From a checkpoint of a small mixture-of-experts model trained on Wikipedia.
Experts: 40 experts in each of 9 layers, 96 ReGLU neurons an expert, 8 picks a token.
Training: a variant of SOAP for the experts, 471M tokens, 7801 steps.
Below are experts of layer 5 (counted from 0) of a mixture-of-experts language model. Rows are named router (the router's row for the expert), gate (a neuron's input weights, with its number), up (a neuron's input weights, with its number) and show model dimensions 0-255. Each number is 50 + 12 x the weight over its row's rms, rounded and kept within 0 to 99.
Before each expert's rows: "comes after" lists some tokens at least twice as common just before its tokens as in all text; "gets" lists some tokens that make up at least twice as much of what it gets as of all text. This comes from a sample of Wikipedia text that the model never trained on. Tokens count by the router's weight.

# expert 35
comes after: ".", ",", " that", " The", " he", " which"
gets: ",", " was", " is", " he", " it", " and"
router:58 39 47 80 51 51 40 52 54 48 51 50 41 61 54 56 68 33 51 39 46 35 40 60 48 65 46 46 48 62 44 44 48 55 41 60 57 49 78 76 48 52 58 78 62 62 36 36 43 65 51 52 55 33 52 47 48 73 52 40 47 51 53 59 51 65 63 66 43 49 26 43 29 34 56 47 46 56 22 36 36 47 61 49 48 46 53 43 72 41 49 58 50 62 40 63 18 45 52 37 50 68 34 18 64 49 77 62 48 56 46 61 45 53 32 56 48 61 47 44 64 64 46 51 63 69 44 65 29 52 48 59 50 62 74 59 46 60 48 68 74 21 51 57 31 26 52 47 46 52 22 55 60 41 48 42 58 56 62 35 61 43 51 65 54 56 42 34 54 46 68 53 48 53 63 50 43 48 39 65 39 46 30 53 44 49 44 56 41 43 47 59 32 52 46 39 40 34 31 65 61 41 48 51 58 65 52 44 36 63 54 64 53 74 34 44 73 50 88 60 22 67 69 61 39 63 48 43 49 40 39 51 51 59 53 59 56 60 39 41 29 76 43 60 59 61 56 40 51 55 52 51 40 49 59 70
gate0:29 54 48 58 48 64 45 33 56 49 69 27 27 65 81 35 51 47 49 40 55 49 28 58 61 56 63 57 39 62 44 41 28 50 46 40 43 62 57 48 39 56 53 36 52 57 57 49 70 40 64 52 35 51 66 57 60 67 64 47 51 36 66 70 39 63 40 47 55 36 58 24 50 47 49 67 43 53 39 69 36 45 47 62 55 40 43 48 67 40 57 47 32 86 41 30 28 70 58 51 52 54 43 36 59 51 52 51 34 56 59 65 44 35 69 56 58 56 42 46 52 61 41 36 42 71 62 34 43 51 38 55 72 58 62 37 55 54 55 62 61 62 38 63 46 45 37 56 39 51 26 69 43 52 61 77 18 61 26 39 52 56 47 62 78 58 55 28 32 33 50 53 26 48 31 52 40 61 49 56 46 68 50 56 56 43 48 57 53 33 76 61 50 43 52 28 50 30 60 62 51 64 47 37 33 52 64 56 50 45 37 31 57 57 54 45 45 36 33 54 58 47 50 25 74 49 60 49 67 57 49 48 45 40 48 48 55 41 50 40 54 43 40 57 41 60 39 60 58 71 33 52 34 41 45 59
up0:60 52 39 56 66 59 52 46 51 32 28 62 66 69 58 43 38 52 60 36 39 47 56 55 43 42 39 46 71 41 52 63 48 24 52 35 55 38 47 55 57 36 47 44 50 43 47 49 35 55 70 40 56 45 65 70 49 33 58 31 77 41 44 51 45 57 56 57 44 37 52 45 38 52 46 58 52 58 43 25 49 54 27 41 40 45 40 30 56 67 47 46 34 69 47 35 55 53 60 38 29 65 45 57 34 39 63 41 47 39 53 40 48 59 31 29 60 57 44 65 47 56 25 52 40 52 46 35 48 55 42 31 44 57 78 58 47 65 54 52 52 61 48 65 42 44 61 47 57 68 21 52 44 64 37 39 38 53 48 78 69 21 44 42 56 58 54 70 59 56 52 68 22 58 53 61 41 25 32 46 24 59 60 48 39 55 58 41 43 62 60 48 59 42 59 49 35 60 70 48 63 57 52 51 46 33 53 56 36 35 63 58 45 31 48 54 74 80 60 61 58 46 49 49 23 44 81 51 49 48 37 44 43 32 37 63 40 65 39 39 34 46 34 41 61 50 64 43 49 43 28 56 53 71 61 42
gate1:54 25 35 55 53 55 46 65 38 41 66 45 59 52 47 37 47 54 37 56 31 65 47 43 45 53 53 39 59 39 43 51 80 32 35 52 57 44 66 55 62 42 45 64 59 39 27 31 31 48 50 54 46 50 22 52 33 62 43 68 60 63 46 36 66 46 37 50 36 68 40 46 55 32 37 74 49 41 51 55 53 61 56 56 66 71 32 61 33 21 53 66 57 44 44 56 64 60 58 53 58 30 55 51 56 55 50 55 63 67 61 66 43 24 37 36 51 59 64 47 72 43 37 56 55 47 40 68 39 36 30 71 50 41 41 49 56 56 41 57 40 35 34 32 38 56 25 70 34 60 44 49 17 51 47 60 37 45 48 45 45 37 33 50 70 45 45 43 53 63 47 40 48 55 48 75 49 34 43 77 82 49 42 39 52 49 40 47 45 46 77 32 65 61 38 55 58 47 37 51 36 40 38 42 39 66 49 43 60 57 64 45 57 39 48 45 49 58 59 55 49 49 21 54 37 23 41 34 51 41 65 29 56 51 57 58 46 48 62 52 35 37 54 48 29 57 53 59 56 61 37 65 36 59 45 37
up1:36 36 76 56 48 47 55 47 55 41 63 37 57 46 46 41 57 47 64 59 44 48 34 54 44 46 44 37 33 59 52 54 46 56 73 50 61 65 49 68 74 49 30 48 43 34 33 48 34 56 56 54 47 55 46 70 50 48 53 65 67 64 40 52 55 52 74 51 73 81 24 60 48 58 69 46 29 48 18 55 56 47 47 42 43 47 47 43 50 50 43 49 57 37 53 56 58 57 59 59 46 67 74 64 48 54 56 55 58 56 52 48 36 50 32 42 49 67 54 68 41 60 34 70 47 35 65 40 46 65 46 52 38 54 32 69 71 66 58 29 45 34 61 34 67 48 50 60 44 34 59 44 40 58 36 47 38 57 59 46 51 56 46 06 45 67 52 37 67 29 48 50 28 69 48 56 31 58 53 39 56 58 45 71 49 32 64 54 51 61 45 41 39 43 30 46 53 40 30 44 60 53 60 48 57 43 47 66 44 45 57 69 33 34 53 64 66 42 47 59 45 31 52 50 46 58 46 55 29 58 79 22 61 30 48 80 58 49 40 53 49 36 49 36 55 58 69 65 46 34 62 39 39 53 37 49
gate2:54 43 76 43 46 51 46 37 38 31 54 64 48 53 50 50 48 40 42 37 40 57 49 45 64 46 48 50 61 40 42 33 23 46 32 32 68 73 57 70 37 44 49 53 49 52 61 38 25 46 38 60 48 44 41 51 53 75 68 43 61 71 47 57 71 43 35 50 47 67 39 54 30 47 36 50 53 62 57 43 50 43 53 24 53 46 57 35 63 52 35 41 58 33 30 74 44 53 49 43 43 53 62 00 42 52 46 45 49 44 60 36 41 36 30 41 44 72 35 54 53 44 50 54 60 29 44 47 27 48 79 73 54 45 58 39 39 47 42 70 58 31 26 61 30 46 49 43 50 67 41 38 52 42 54 49 63 37 34 34 60 49 63 59 31 48 62 37 43 53 41 57 48 44 55 43 42 23 58 76 38 57 49 48 38 60 44 47 53 57 51 53 52 61 43 49 75 78 47 48 53 57 55 70 56 45 55 50 30 65 55 39 33 22 34 35 39 40 65 57 56 34 58 47 68 46 46 37 56 55 48 49 52 54 50 48 61 60 64 44 39 65 53 58 28 28 45 73 55 55 59 55 57 45 52 55
up2:27 44 22 54 64 44 72 73 57 47 33 39 48 56 69 54 38 45 53 50 33 40 36 48 52 26 60 56 75 39 55 37 26 49 56 71 53 54 62 31 39 56 46 57 35 33 50 48 44 58 61 47 22 42 58 60 55 50 58 44 58 54 61 64 23 29 58 68 54 79 39 73 60 43 45 34 38 59 60 40 61 60 73 43 61 51 77 37 64 49 63 64 59 44 56 49 39 57 41 63 54 34 54 31 48 53 58 35 64 53 61 43 52 37 45 53 59 57 38 43 25 52 47 40 21 46 61 51 48 64 55 52 45 54 60 47 54 42 37 52 54 45 55 47 40 67 69 63 40 69 51 54 58 71 52 60 53 44 45 50 59 63 55 47 56 39 52 48 36 41 57 61 56 38 55 35 46 60 65 44 39 44 38 43 69 25 41 41 60 41 28 51 42 51 56 64 61 49 53 35 63 54 54 62 54 61 59 46 60 52 64 58 68 37 52 42 52 60 26 63 50 39 52 58 61 60 58 51 48 31 35 26 73 77 46 35 63 65 75 46 38 49 52 56 55 67 57 64 34 45 69 57 55 66 79 56
gate3:55 51 34 50 55 44 42 46 66 59 52 71 36 60 49 50 39 41 63 53 56 63 57 57 55 51 47 36 50 60 56 25 48 27 55 48 31 14 68 59 55 36 53 42 49 48 55 70 63 53 43 42 54 35 56 54 46 37 60 48 57 55 31 48 32 52 51 30 38 71 42 62 48 39 40 47 47 69 64 50 33 46 25 44 43 55 58 49 57 60 60 35 61 62 48 48 57 46 40 60 46 43 23 30 34 47 53 51 20 24 37 66 36 50 45 57 35 45 57 61 49 51 57 56 40 38 40 35 31 45 53 48 48 34 59 41 34 52 46 36 26 57 55 41 28 42 61 27 44 43 33 37 72 52 36 23 35 61 44 64 62 22 25 52 56 53 33 53 30 50 80 52 44 69 32 29 49 48 37 31 48 51 49 45 29 48 47 49 46 46 31 69 52 48 59 43 47 66 52 59 51 49 60 67 41 44 40 65 38 30 76 60 43 27 41 61 49 40 62 57 59 47 47 58 51 61 45 60 38 61 32 64 55 53 46 40 76 53 62 63 52 48 52 64 53 54 36 42 37 52 46 34 75 45 36 55
up3:55 59 48 54 60 62 44 51 31 44 51 32 29 71 36 49 42 76 39 60 48 34 60 28 70 64 46 46 68 54 48 39 55 36 45 50 52 32 41 52 34 45 42 36 47 24 52 64 43 38 54 42 57 41 71 37 39 47 46 44 65 60 68 64 59 46 58 37 66 51 72 41 71 49 32 57 50 59 83 53 50 57 37 33 60 45 46 64 55 43 61 56 44 35 50 51 72 59 41 47 55 65 60 44 50 54 35 28 59 42 43 46 46 43 57 70 67 54 61 57 38 47 61 79 42 53 63 61 56 40 40 56 55 57 27 55 33 56 62 41 73 43 35 65 48 53 57 65 59 34 36 62 28 44 50 61 68 34 68 53 52 36 74 72 63 54 54 67 32 55 51 48 73 53 45 44 57 53 55 61 61 57 49 59 29 56 77 31 61 34 62 42 56 54 32 68 37 41 62 39 57 55 40 42 48 65 43 36 34 35 41 62 72 45 59 38 55 77 61 43 49 38 56 55 60 32 35 45 55 46 51 52 42 72 52 39 35 46 51 41 63 58 37 32 57 64 52 41 44 48 50 63 38 41 76 41

# expert 18
comes after: "1", "0", "2", "9", "3", "8"
gets: "0", "5", "2", "4", "3", "9"
router:50 61 47 58 66 62 39 57 33 61 25 45 51 73 67 63 29 62 41 55 41 37 57 39 39 64 60 70 44 54 40 38 66 31 67 74 54 56 47 43 62 61 58 55 58 48 26 45 60 53 47 68 52 65 40 52 43 31 31 38 61 77 62 40 70 54 57 82 34 60 68 57 53 55 63 57 21 44 45 41 53 61 55 53 44 24 45 38 33 54 48 21 53 57 43 38 68 64 52 71 43 45 56 57 51 53 69 37 38 60 25 36 43 61 45 58 41 42 60 47 65 67 59 58 41 46 48 75 50 33 53 58 38 61 32 32 47 48 49 46 76 60 43 56 43 50 51 52 50 46 40 29 50 43 45 62 48 47 56 29 39 72 55 46 48 56 65 38 52 49 54 54 30 60 49 46 50 66 48 52 63 62 39 48 41 57 44 57 20 41 60 61 57 36 60 54 37 59 58 59 45 47 44 60 37 56 56 65 58 40 64 58 70 66 41 36 61 44 57 69 50 65 61 32 56 60 79 42 52 35 51 54 36 24 41 61 54 51 42 37 22 54 62 56 40 36 57 43 52 56 46 57 53 52 23 61
gate1:57 51 42 49 36 75 69 44 54 52 39 46 61 46 56 43 52 53 63 42 34 44 69 53 54 47 42 61 58 41 36 62 41 44 45 49 45 38 40 49 51 67 55 40 51 59 37 62 53 52 51 36 30 28 46 54 56 52 34 51 42 60 69 65 62 75 59 40 42 62 58 45 50 64 54 40 44 61 32 52 53 52 46 52 20 30 39 46 33 29 50 67 44 57 19 70 33 54 57 58 31 47 48 51 34 48 52 42 44 70 38 58 54 36 31 47 72 37 53 60 67 47 48 61 73 48 61 51 53 39 69 47 37 41 34 47 46 47 48 67 59 47 51 55 49 54 59 46 48 46 79 33 47 12 23 64 34 52 46 33 43 52 64 66 64 31 61 34 54 64 37 52 73 46 57 73 43 51 47 71 52 39 51 70 51 45 58 65 30 40 53 66 57 43 42 47 51 42 69 49 55 52 55 71 50 64 31 70 53 50 42 36 65 44 54 64 26 48 50 56 47 64 58 61 53 39 67 45 41 56 63 53 42 23 39 61 54 54 85 50 36 73 53 68 55 42 43 36 59 58 41 56 28 38 37 55
up1:55 54 20 53 31 31 60 61 43 39 55 48 63 45 44 41 33 56 42 38 59 49 62 83 30 46 47 64 54 72 58 56 50 62 49 45 64 38 37 44 60 58 55 73 58 51 56 40 51 43 68 31 56 42 55 57 52 39 63 50 46 73 62 62 48 44 44 40 59 47 52 41 54 41 65 64 43 39 39 27 45 48 43 32 70 40 52 67 66 42 42 73 61 48 41 57 20 33 29 56 58 42 54 54 64 36 49 51 36 31 55 46 47 59 54 55 42 40 34 39 46 54 33 21 52 58 52 64 35 71 56 48 66 58 59 55 43 61 51 45 51 86 49 35 45 37 71 29 41 53 23 51 36 55 59 58 38 48 56 41 35 52 47 50 53 70 45 39 52 62 70 48 58 72 62 56 37 43 37 51 46 43 43 35 40 43 43 39 69 73 49 53 54 29 58 40 61 44 62 58 56 41 55 40 34 44 44 49 26 55 15 48 60 40 42 48 51 54 32 50 67 55 32 54 48 42 49 50 51 60 37 52 45 44 49 55 45 42 33 60 54 56 43 55 46 72 35 31 22 40 36 19 65 51 38 66
gate2:47 47 60 46 51 63 80 54 47 37 50 50 56 52 60 43 63 62 60 50 60 49 64 49 46 58 41 86 54 45 36 64 53 27 47 79 70 44 47 40 35 59 60 44 39 59 73 44 57 59 66 53 62 44 43 71 39 58 45 45 46 63 44 61 52 51 30 67 60 52 72 48 69 56 55 31 50 56 39 45 45 38 62 47 49 44 26 63 51 49 53 32 40 63 53 57 57 54 58 50 66 43 48 47 51 53 64 45 51 55 80 43 59 57 53 62 32 63 55 46 46 74 75 32 57 63 50 40 51 51 46 57 39 44 54 37 71 50 58 55 48 36 53 42 15 35 63 38 57 49 47 52 43 56 54 53 53 36 62 50 48 41 74 21 61 59 48 44 32 73 56 60 38 62 44 32 59 36 35 32 65 40 68 68 33 53 38 45 40 52 49 43 53 49 46 70 46 27 52 48 42 31 35 51 44 35 44 36 38 14 38 71 40 50 35 68 26 46 43 46 48 67 48 51 48 47 62 70 39 68 65 53 58 37 50 55 44 73 58 61 61 54 43 66 81 37 47 49 37 44 35 54 61 52 62 54
up2:68 74 35 44 49 52 31 54 30 31 64 66 56 26 41 54 36 44 41 47 46 47 55 47 75 50 53 33 76 50 54 69 71 56 52 33 47 45 43 71 68 18 42 39 68 63 49 43 32 47 64 61 50 48 53 71 52 72 73 41 48 39 60 47 50 55 44 59 64 63 46 41 50 48 39 53 21 53 51 58 45 78 49 15 55 55 37 59 61 53 38 58 53 64 63 62 34 49 59 44 51 49 42 59 77 61 59 43 49 52 36 62 42 56 62 31 44 45 56 50 25 51 50 42 51 37 25 59 49 24 69 22 41 39 69 29 42 56 69 35 35 46 42 65 49 48 50 46 41 49 37 59 46 60 45 31 73 40 74 50 52 48 62 50 47 66 57 64 45 64 63 58 57 58 33 39 57 31 44 54 46 59 67 64 31 62 62 41 46 59 49 44 59 50 52 34 52 60 43 49 47 49 34 33 70 57 37 38 58 75 69 39 41 60 33 60 49 43 47 54 49 43 53 50 47 46 51 56 70 58 63 36 33 31 63 61 45 50 56 50 58 39 46 51 55 31 53 60 53 56 56 65 48 41 43 55
gate3:42 47 63 59 60 68 41 50 56 50 30 53 64 29 66 56 59 44 50 58 40 35 67 64 74 41 49 51 38 73 48 31 66 47 63 61 75 50 37 32 48 57 46 62 52 51 39 41 30 30 55 52 46 64 72 33 56 13 47 56 47 51 53 40 55 44 39 69 56 49 47 15 48 45 62 50 56 44 24 55 64 49 43 43 32 47 38 53 53 56 48 49 66 43 31 43 16 56 48 70 47 64 47 54 55 49 51 73 47 75 53 62 60 37 41 70 38 65 51 61 43 34 41 53 46 61 45 37 38 73 62 39 49 61 60 43 53 45 60 71 36 43 42 53 27 57 59 46 49 55 24 49 80 58 38 32 63 39 51 62 59 58 60 49 23 68 45 47 13 56 59 37 45 54 36 37 52 47 63 57 70 61 48 63 49 42 38 61 44 52 52 50 65 33 47 53 54 34 64 47 60 40 43 46 31 38 66 34 58 38 34 71 46 61 44 58 68 53 63 52 51 58 63 39 59 35 50 40 44 46 36 63 53 59 38 44 42 59 42 34 44 57 41 51 51 45 45 54 66 37 35 52 56 55 51 43
up3:46 33 30 59 52 27 64 39 54 49 65 51 45 45 46 36 42 70 60 60 42 47 37 38 66 66 43 48 51 59 56 45 44 61 43 45 40 34 62 68 50 48 44 41 59 48 59 67 39 54 62 52 52 46 37 65 53 56 47 71 44 45 43 42 67 29 42 49 45 50 58 62 43 63 49 38 36 50 60 39 60 62 49 47 76 52 56 65 40 25 47 38 51 50 63 45 53 39 47 47 39 44 63 38 36 56 42 46 76 48 44 41 56 46 49 48 58 67 50 44 45 49 63 80 59 45 44 52 36 25 74 61 54 70 43 43 57 64 47 40 65 36 50 47 51 79 33 57 68 60 60 59 56 67 35 62 67 39 55 37 38 41 68 49 50 68 36 59 45 39 46 45 70 38 50 26 46 43 24 44 34 59 41 61 49 43 82 41 36 49 62 30 74 64 39 52 34 43 51 55 49 44 43 75 47 50 57 31 62 48 51 34 67 57 37 49 39 67 73 41 34 28 49 66 56 40 59 43 80 43 44 64 48 65 60 63 50 43 57 43 57 37 68 31 24 67 46 35 25 41 46 41 54 59 45 33
gate4:42 48 37 34 52 45 49 66 67 49 52 49 38 57 36 41 48 69 48 57 59 71 42 60 53 24 83 68 50 45 41 38 54 49 38 80 64 70 65 46 52 48 55 69 62 38 27 63 58 44 70 51 52 67 61 71 64 20 30 64 40 47 39 53 60 48 51 58 45 56 56 33 48 48 59 45 42 51 40 34 53 62 52 37 72 51 46 48 49 62 60 44 53 36 62 43 61 52 40 49 32 52 39 37 51 32 54 25 53 64 30 54 59 70 47 66 52 59 35 37 57 54 46 43 63 65 37 54 52 61 56 22 50 53 77 67 51 58 45 50 71 57 44 75 48 60 58 51 46 55 47 43 21 50 51 44 46 33 46 57 47 62 49 30 73 58 69 45 36 45 58 54 39 56 65 50 45 52 55 50 44 77 49 44 44 43 67 77 48 55 53 58 75 29 40 37 53 47 40 57 39 63 55 49 41 34 27 42 59 43 78 50 76 58 46 49 69 48 46 29 57 36 45 64 40 54 44 56 76 36 25 43 47 47 53 50 53 37 55 64 50 61 50 54 57 36 40 52 33 41 48 63 50 51 44 29
up4:46 38 54 65 42 53 70 54 35 88 52 55 48 41 54 59 46 32 37 40 54 48 33 39 54 20 42 35 42 49 62 29 48 41 48 39 48 47 29 72 34 43 31 33 62 57 49 58 13 64 52 68 34 48 51 60 46 46 56 32 45 58 51 54 43 52 62 70 55 44 70 32 49 53 39 50 62 47 44 60 77 42 52 46 58 61 55 68 38 51 59 64 65 56 52 59 26 65 60 57 44 58 31 39 40 50 51 63 39 43 58 39 45 57 44 68 51 58 24 52 42 38 58 67 54 52 49 49 22 50 51 52 62 60 39 67 53 33 54 42 49 53 49 62 60 46 47 64 30 68 41 64 51 46 60 56 64 59 35 64 67 59 37 42 39 35 37 50 49 49 64 38 64 55 44 40 48 26 44 81 61 40 74 60 35 51 64 42 50 43 38 40 35 40 57 25 40 44 54 65 39 50 52 53 57 52 36 52 56 67 53 45 40 44 39 50 53 62 56 47 47 69 40 40 48 70 32 30 45 53 74 57 54 63 55 58 32 75 31 29 64 35 41 43 54 41 36 56 62 37 47 44 69 43 58 67

# expert 2
comes after: " ", " (", " \"", "–", " D", "/"
gets: "1", "2", "9", "/", " b", " f"
router:52 58 58 61 56 44 51 65 65 43 51 35 54 49 53 35 45 47 38 39 59 44 43 59 54 47 51 58 68 32 72 33 44 67 40 51 65 52 53 65 39 46 33 36 56 39 29 49 65 53 54 49 53 66 48 63 40 45 34 60 39 33 67 69 46 44 45 45 41 53 49 62 57 49 56 56 58 65 54 81 45 29 61 68 50 30 58 47 31 67 45 53 42 67 44 32 57 55 44 75 57 28 53 58 54 44 57 36 37 49 56 59 47 32 70 54 56 53 44 46 47 66 23 60 44 46 34 44 26 44 54 56 58 48 46 52 61 70 37 49 41 44 50 40 66 58 49 40 56 45 71 45 48 54 64 33 37 50 63 36 56 53 51 42 58 52 51 58 37 40 45 31 83 40 51 50 30 43 38 55 59 41 63 56 47 62 61 45 74 45 42 22 58 57 47 51 23 38 78 67 85 46 75 55 37 68 53 39 49 52 36 39 51 40 47 55 51 61 63 51 76 30 51 38 36 59 38 54 68 47 74 74 54 37 66 39 58 51 67 50 69 35 41 41 59 61 29 71 67 56 41 39 56 56 56 49
gate0:65 64 45 43 69 56 48 62 62 34 67 44 43 52 67 51 48 47 56 43 44 42 50 36 39 65 45 44 37 40 73 38 55 86 54 48 46 55 59 35 50 52 47 49 31 38 63 38 41 41 72 50 32 60 32 49 52 47 41 35 45 62 69 58 42 40 66 45 66 49 40 50 63 54 71 58 44 39 39 53 47 59 58 55 52 38 42 50 40 52 63 38 33 48 41 27 62 79 67 53 56 51 27 52 42 62 32 60 54 52 62 29 52 44 37 65 24 49 36 59 64 49 46 33 37 66 50 42 77 44 41 29 56 55 62 48 55 54 48 52 65 57 45 60 47 52 63 41 41 53 60 62 58 64 60 40 67 45 62 43 72 58 57 59 33 63 81 38 63 50 49 36 56 60 74 19 48 38 39 30 50 43 57 56 52 52 50 72 67 51 48 40 45 38 47 58 61 58 45 63 79 48 54 49 60 67 57 46 53 58 35 44 58 40 48 56 34 47 59 54 61 52 61 18 57 54 87 52 29 49 52 69 64 37 64 51 58 43 50 47 45 76 48 50 38 60 71 42 54 43 32 32 64 50 31 50
up0:59 48 48 47 23 24 54 49 45 65 55 71 48 38 36 48 65 38 55 55 32 42 59 38 48 49 56 44 45 49 41 45 32 38 61 58 72 47 42 70 33 50 55 58 50 76 55 37 33 67 47 33 78 60 38 49 51 33 53 42 45 28 67 50 54 45 45 30 45 44 40 60 75 63 47 45 48 67 38 76 47 35 53 37 59 63 40 62 75 40 63 47 49 50 46 41 33 42 42 47 39 56 41 51 61 47 44 38 64 47 50 55 61 45 58 59 60 61 44 48 60 49 31 39 59 70 53 35 56 39 62 45 49 48 44 36 41 42 44 58 55 42 51 53 52 39 54 54 55 42 48 47 58 35 58 60 37 66 73 50 39 47 57 31 57 32 24 46 66 35 68 57 80 44 34 54 41 61 53 55 47 86 60 49 28 53 69 28 51 92 47 52 59 53 59 47 62 40 38 57 65 71 65 51 41 50 52 36 38 53 63 63 38 54 78 63 58 62 39 65 55 57 47 51 40 44 34 30 59 34 35 43 65 51 45 54 42 31 51 55 54 52 46 47 77 61 45 69 25 49 39 47 42 31 53 43
gate1:57 77 64 38 65 66 43 80 54 47 43 48 42 39 41 52 54 68 70 49 35 52 45 52 66 49 40 38 58 70 49 30 49 52 55 46 45 73 56 59 54 47 48 24 61 59 55 45 32 51 54 33 36 61 50 68 42 48 43 40 59 58 35 43 51 59 48 42 61 66 52 61 45 35 40 41 74 44 49 58 53 53 20 60 49 48 43 47 49 24 52 62 41 57 49 29 59 36 43 61 40 42 42 53 44 58 39 61 64 40 65 47 44 61 46 55 43 44 41 42 60 50 71 59 50 42 63 45 30 32 51 27 60 61 36 73 35 36 49 41 48 37 65 66 38 52 44 38 43 56 41 57 42 34 38 47 66 42 62 47 66 58 67 58 40 47 38 65 55 33 37 65 71 58 39 58 51 35 51 49 46 57 69 53 70 41 54 69 38 52 44 25 35 63 52 53 62 22 39 57 54 42 63 60 51 62 44 48 43 37 48 41 65 58 32 65 51 25 81 29 64 47 50 56 37 63 52 47 68 45 64 49 62 38 60 37 76 29 47 57 49 45 63 46 42 53 38 73 58 19 49 50 49 54 73 73
up1:52 60 53 56 50 48 57 51 46 54 40 33 49 41 59 58 54 52 78 41 45 40 80 33 30 48 47 54 53 66 60 65 29 35 51 44 53 54 27 40 44 57 51 29 22 33 35 32 39 44 78 60 44 71 57 53 58 71 63 39 52 66 50 57 45 60 44 39 58 51 57 35 36 56 47 78 52 37 36 71 55 42 52 66 47 29 52 49 74 52 66 62 38 53 56 52 50 41 61 39 77 82 56 56 49 38 36 39 56 15 38 53 48 53 43 58 63 71 30 48 42 42 40 59 61 40 48 33 46 52 52 39 39 73 66 35 50 58 40 39 54 59 47 33 61 35 64 48 34 37 56 29 48 34 49 60 63 56 64 29 42 56 51 44 52 56 54 48 54 67 79 53 39 41 43 70 27 36 46 60 52 50 45 52 49 70 52 75 37 52 62 37 55 46 31 57 51 34 57 32 60 36 72 64 49 44 52 74 35 61 59 37 46 62 60 43 42 43 45 62 51 40 44 52 48 23 41 53 42 38 46 41 43 54 52 57 53 66 49 48 50 46 31 60 59 55 43 60 47 60 71 44 39 52 35 54
gate2:64 95 55 41 31 30 73 56 61 38 36 62 58 60 44 45 68 33 26 50 51 50 56 61 38 58 53 78 57 51 45 44 65 28 58 69 46 45 46 47 66 61 48 28 52 36 34 46 71 49 56 19 48 55 42 53 61 38 48 62 29 45 48 48 57 57 42 52 38 48 42 45 38 72 64 60 36 41 42 48 45 46 50 59 54 37 61 42 59 72 66 58 45 52 50 64 61 61 52 43 60 47 57 34 52 52 49 42 39 39 46 70 59 46 50 37 59 41 66 50 54 51 44 48 43 59 38 58 52 58 51 57 80 30 41 37 39 44 47 23 38 39 66 58 41 42 77 53 45 59 63 50 50 58 30 42 64 67 39 32 59 49 45 46 40 51 36 61 53 57 71 82 45 45 26 50 27 27 38 41 67 37 45 33 49 47 45 55 69 45 62 54 37 56 38 43 37 66 42 55 73 45 43 60 31 40 34 46 53 23 49 67 42 33 51 64 39 35 54 59 62 44 50 60 53 69 28 45 61 47 39 51 70 56 54 37 51 43 48 53 56 67 50 39 50 52 44 53 45 49 71 57 46 47 62 29
up2:57 63 58 46 74 38 46 31 36 39 48 51 45 71 62 29 36 43 63 45 68 66 46 41 63 65 60 68 55 72 43 39 51 35 57 27 71 59 62 39 57 49 59 67 54 63 53 50 64 42 77 64 35 30 57 40 45 49 69 70 48 65 58 86 63 42 62 47 35 52 38 58 46 41 58 37 59 56 44 49 65 55 66 53 52 55 55 47 43 64 57 32 47 50 58 62 41 48 54 64 35 65 47 49 62 53 41 41 62 54 35 46 52 50 45 54 48 42 55 40 50 39 67 38 26 38 50 54 38 72 55 50 16 29 36 46 53 61 40 33 58 55 65 43 54 55 37 58 50 51 57 40 44 53 51 44 41 43 40 33 41 47 51 66 68 49 17 49 44 41 41 45 58 40 65 57 42 31 64 55 51 68 47 44 64 56 45 61 39 36 36 36 55 47 76 55 28 53 62 56 66 57 79 33 58 51 41 36 49 57 56 37 31 50 46 36 37 43 46 33 52 48 59 61 56 58 52 43 69 36 58 72 40 51 27 36 62 60 50 60 76 82 46 28 60 52 59 44 34 52 41 45 50 56 40 64
gate3:41 23 54 41 22 47 55 52 54 56 67 68 46 42 61 49 44 49 72 46 58 59 54 53 57 51 36 52 33 55 55 44 55 63 38 50 89 61 61 60 49 40 60 46 57 55 65 63 47 41 56 65 59 52 58 51 52 49 50 44 34 56 46 58 73 49 60 47 35 54 40 38 64 50 68 35 32 66 51 73 58 37 41 45 45 41 49 74 52 63 39 28 45 59 52 52 58 58 56 38 29 72 43 73 44 48 39 56 31 69 71 49 58 29 32 53 64 60 57 39 49 43 39 55 74 47 37 47 49 61 38 63 57 33 61 51 49 65 33 49 53 68 23 62 68 55 56 19 48 62 57 55 58 59 65 41 51 37 49 41 56 56 55 38 45 57 37 41 36 30 61 58 53 40 29 58 55 32 34 62 55 42 42 47 57 50 54 43 38 51 51 51 72 47 78 49 48 50 47 57 53 53 42 81 38 45 25 60 47 36 43 32 60 37 53 55 21 52 67 57 58 50 68 61 39 40 51 55 45 47 56 42 63 51 83 44 41 27 48 47 34 52 45 61 39 54 42 52 68 74 26 62 54 56 31 55
up3:41 53 31 38 59 32 43 81 44 75 58 44 47 55 57 43 53 29 33 46 64 39 23 56 77 58 59 63 61 62 63 55 52 65 39 37 48 50 55 53 54 39 66 35 42 45 33 46 38 55 52 48 72 32 48 53 72 44 43 68 64 64 45 62 58 50 55 39 60 56 29 52 49 55 67 71 46 48 51 71 53 28 68 48 40 47 36 61 26 55 40 43 75 55 63 63 81 61 59 45 39 36 55 51 45 62 32 46 49 35 59 76 70 47 49 49 49 66 33 50 49 62 44 37 40 71 36 48 53 35 56 53 53 50 22 50 52 75 60 60 69 30 54 51 63 61 62 39 35 58 64 55 52 43 25 55 49 66 38 49 33 55 49 65 34 47 60 74 36 59 53 52 27 50 38 29 55 51 57 45 47 29 57 49 61 55 29 54 49 63 64 65 44 63 40 57 44 45 40 57 41 21 54 46 31 64 47 58 44 53 48 40 43 36 57 57 51 66 69 59 52 59 58 50 51 38 51 53 53 58 33 38 49 48 49 42 43 33 53 56 43 62 37 32 61 55 40 56 43 34 55 31 64 49 27 51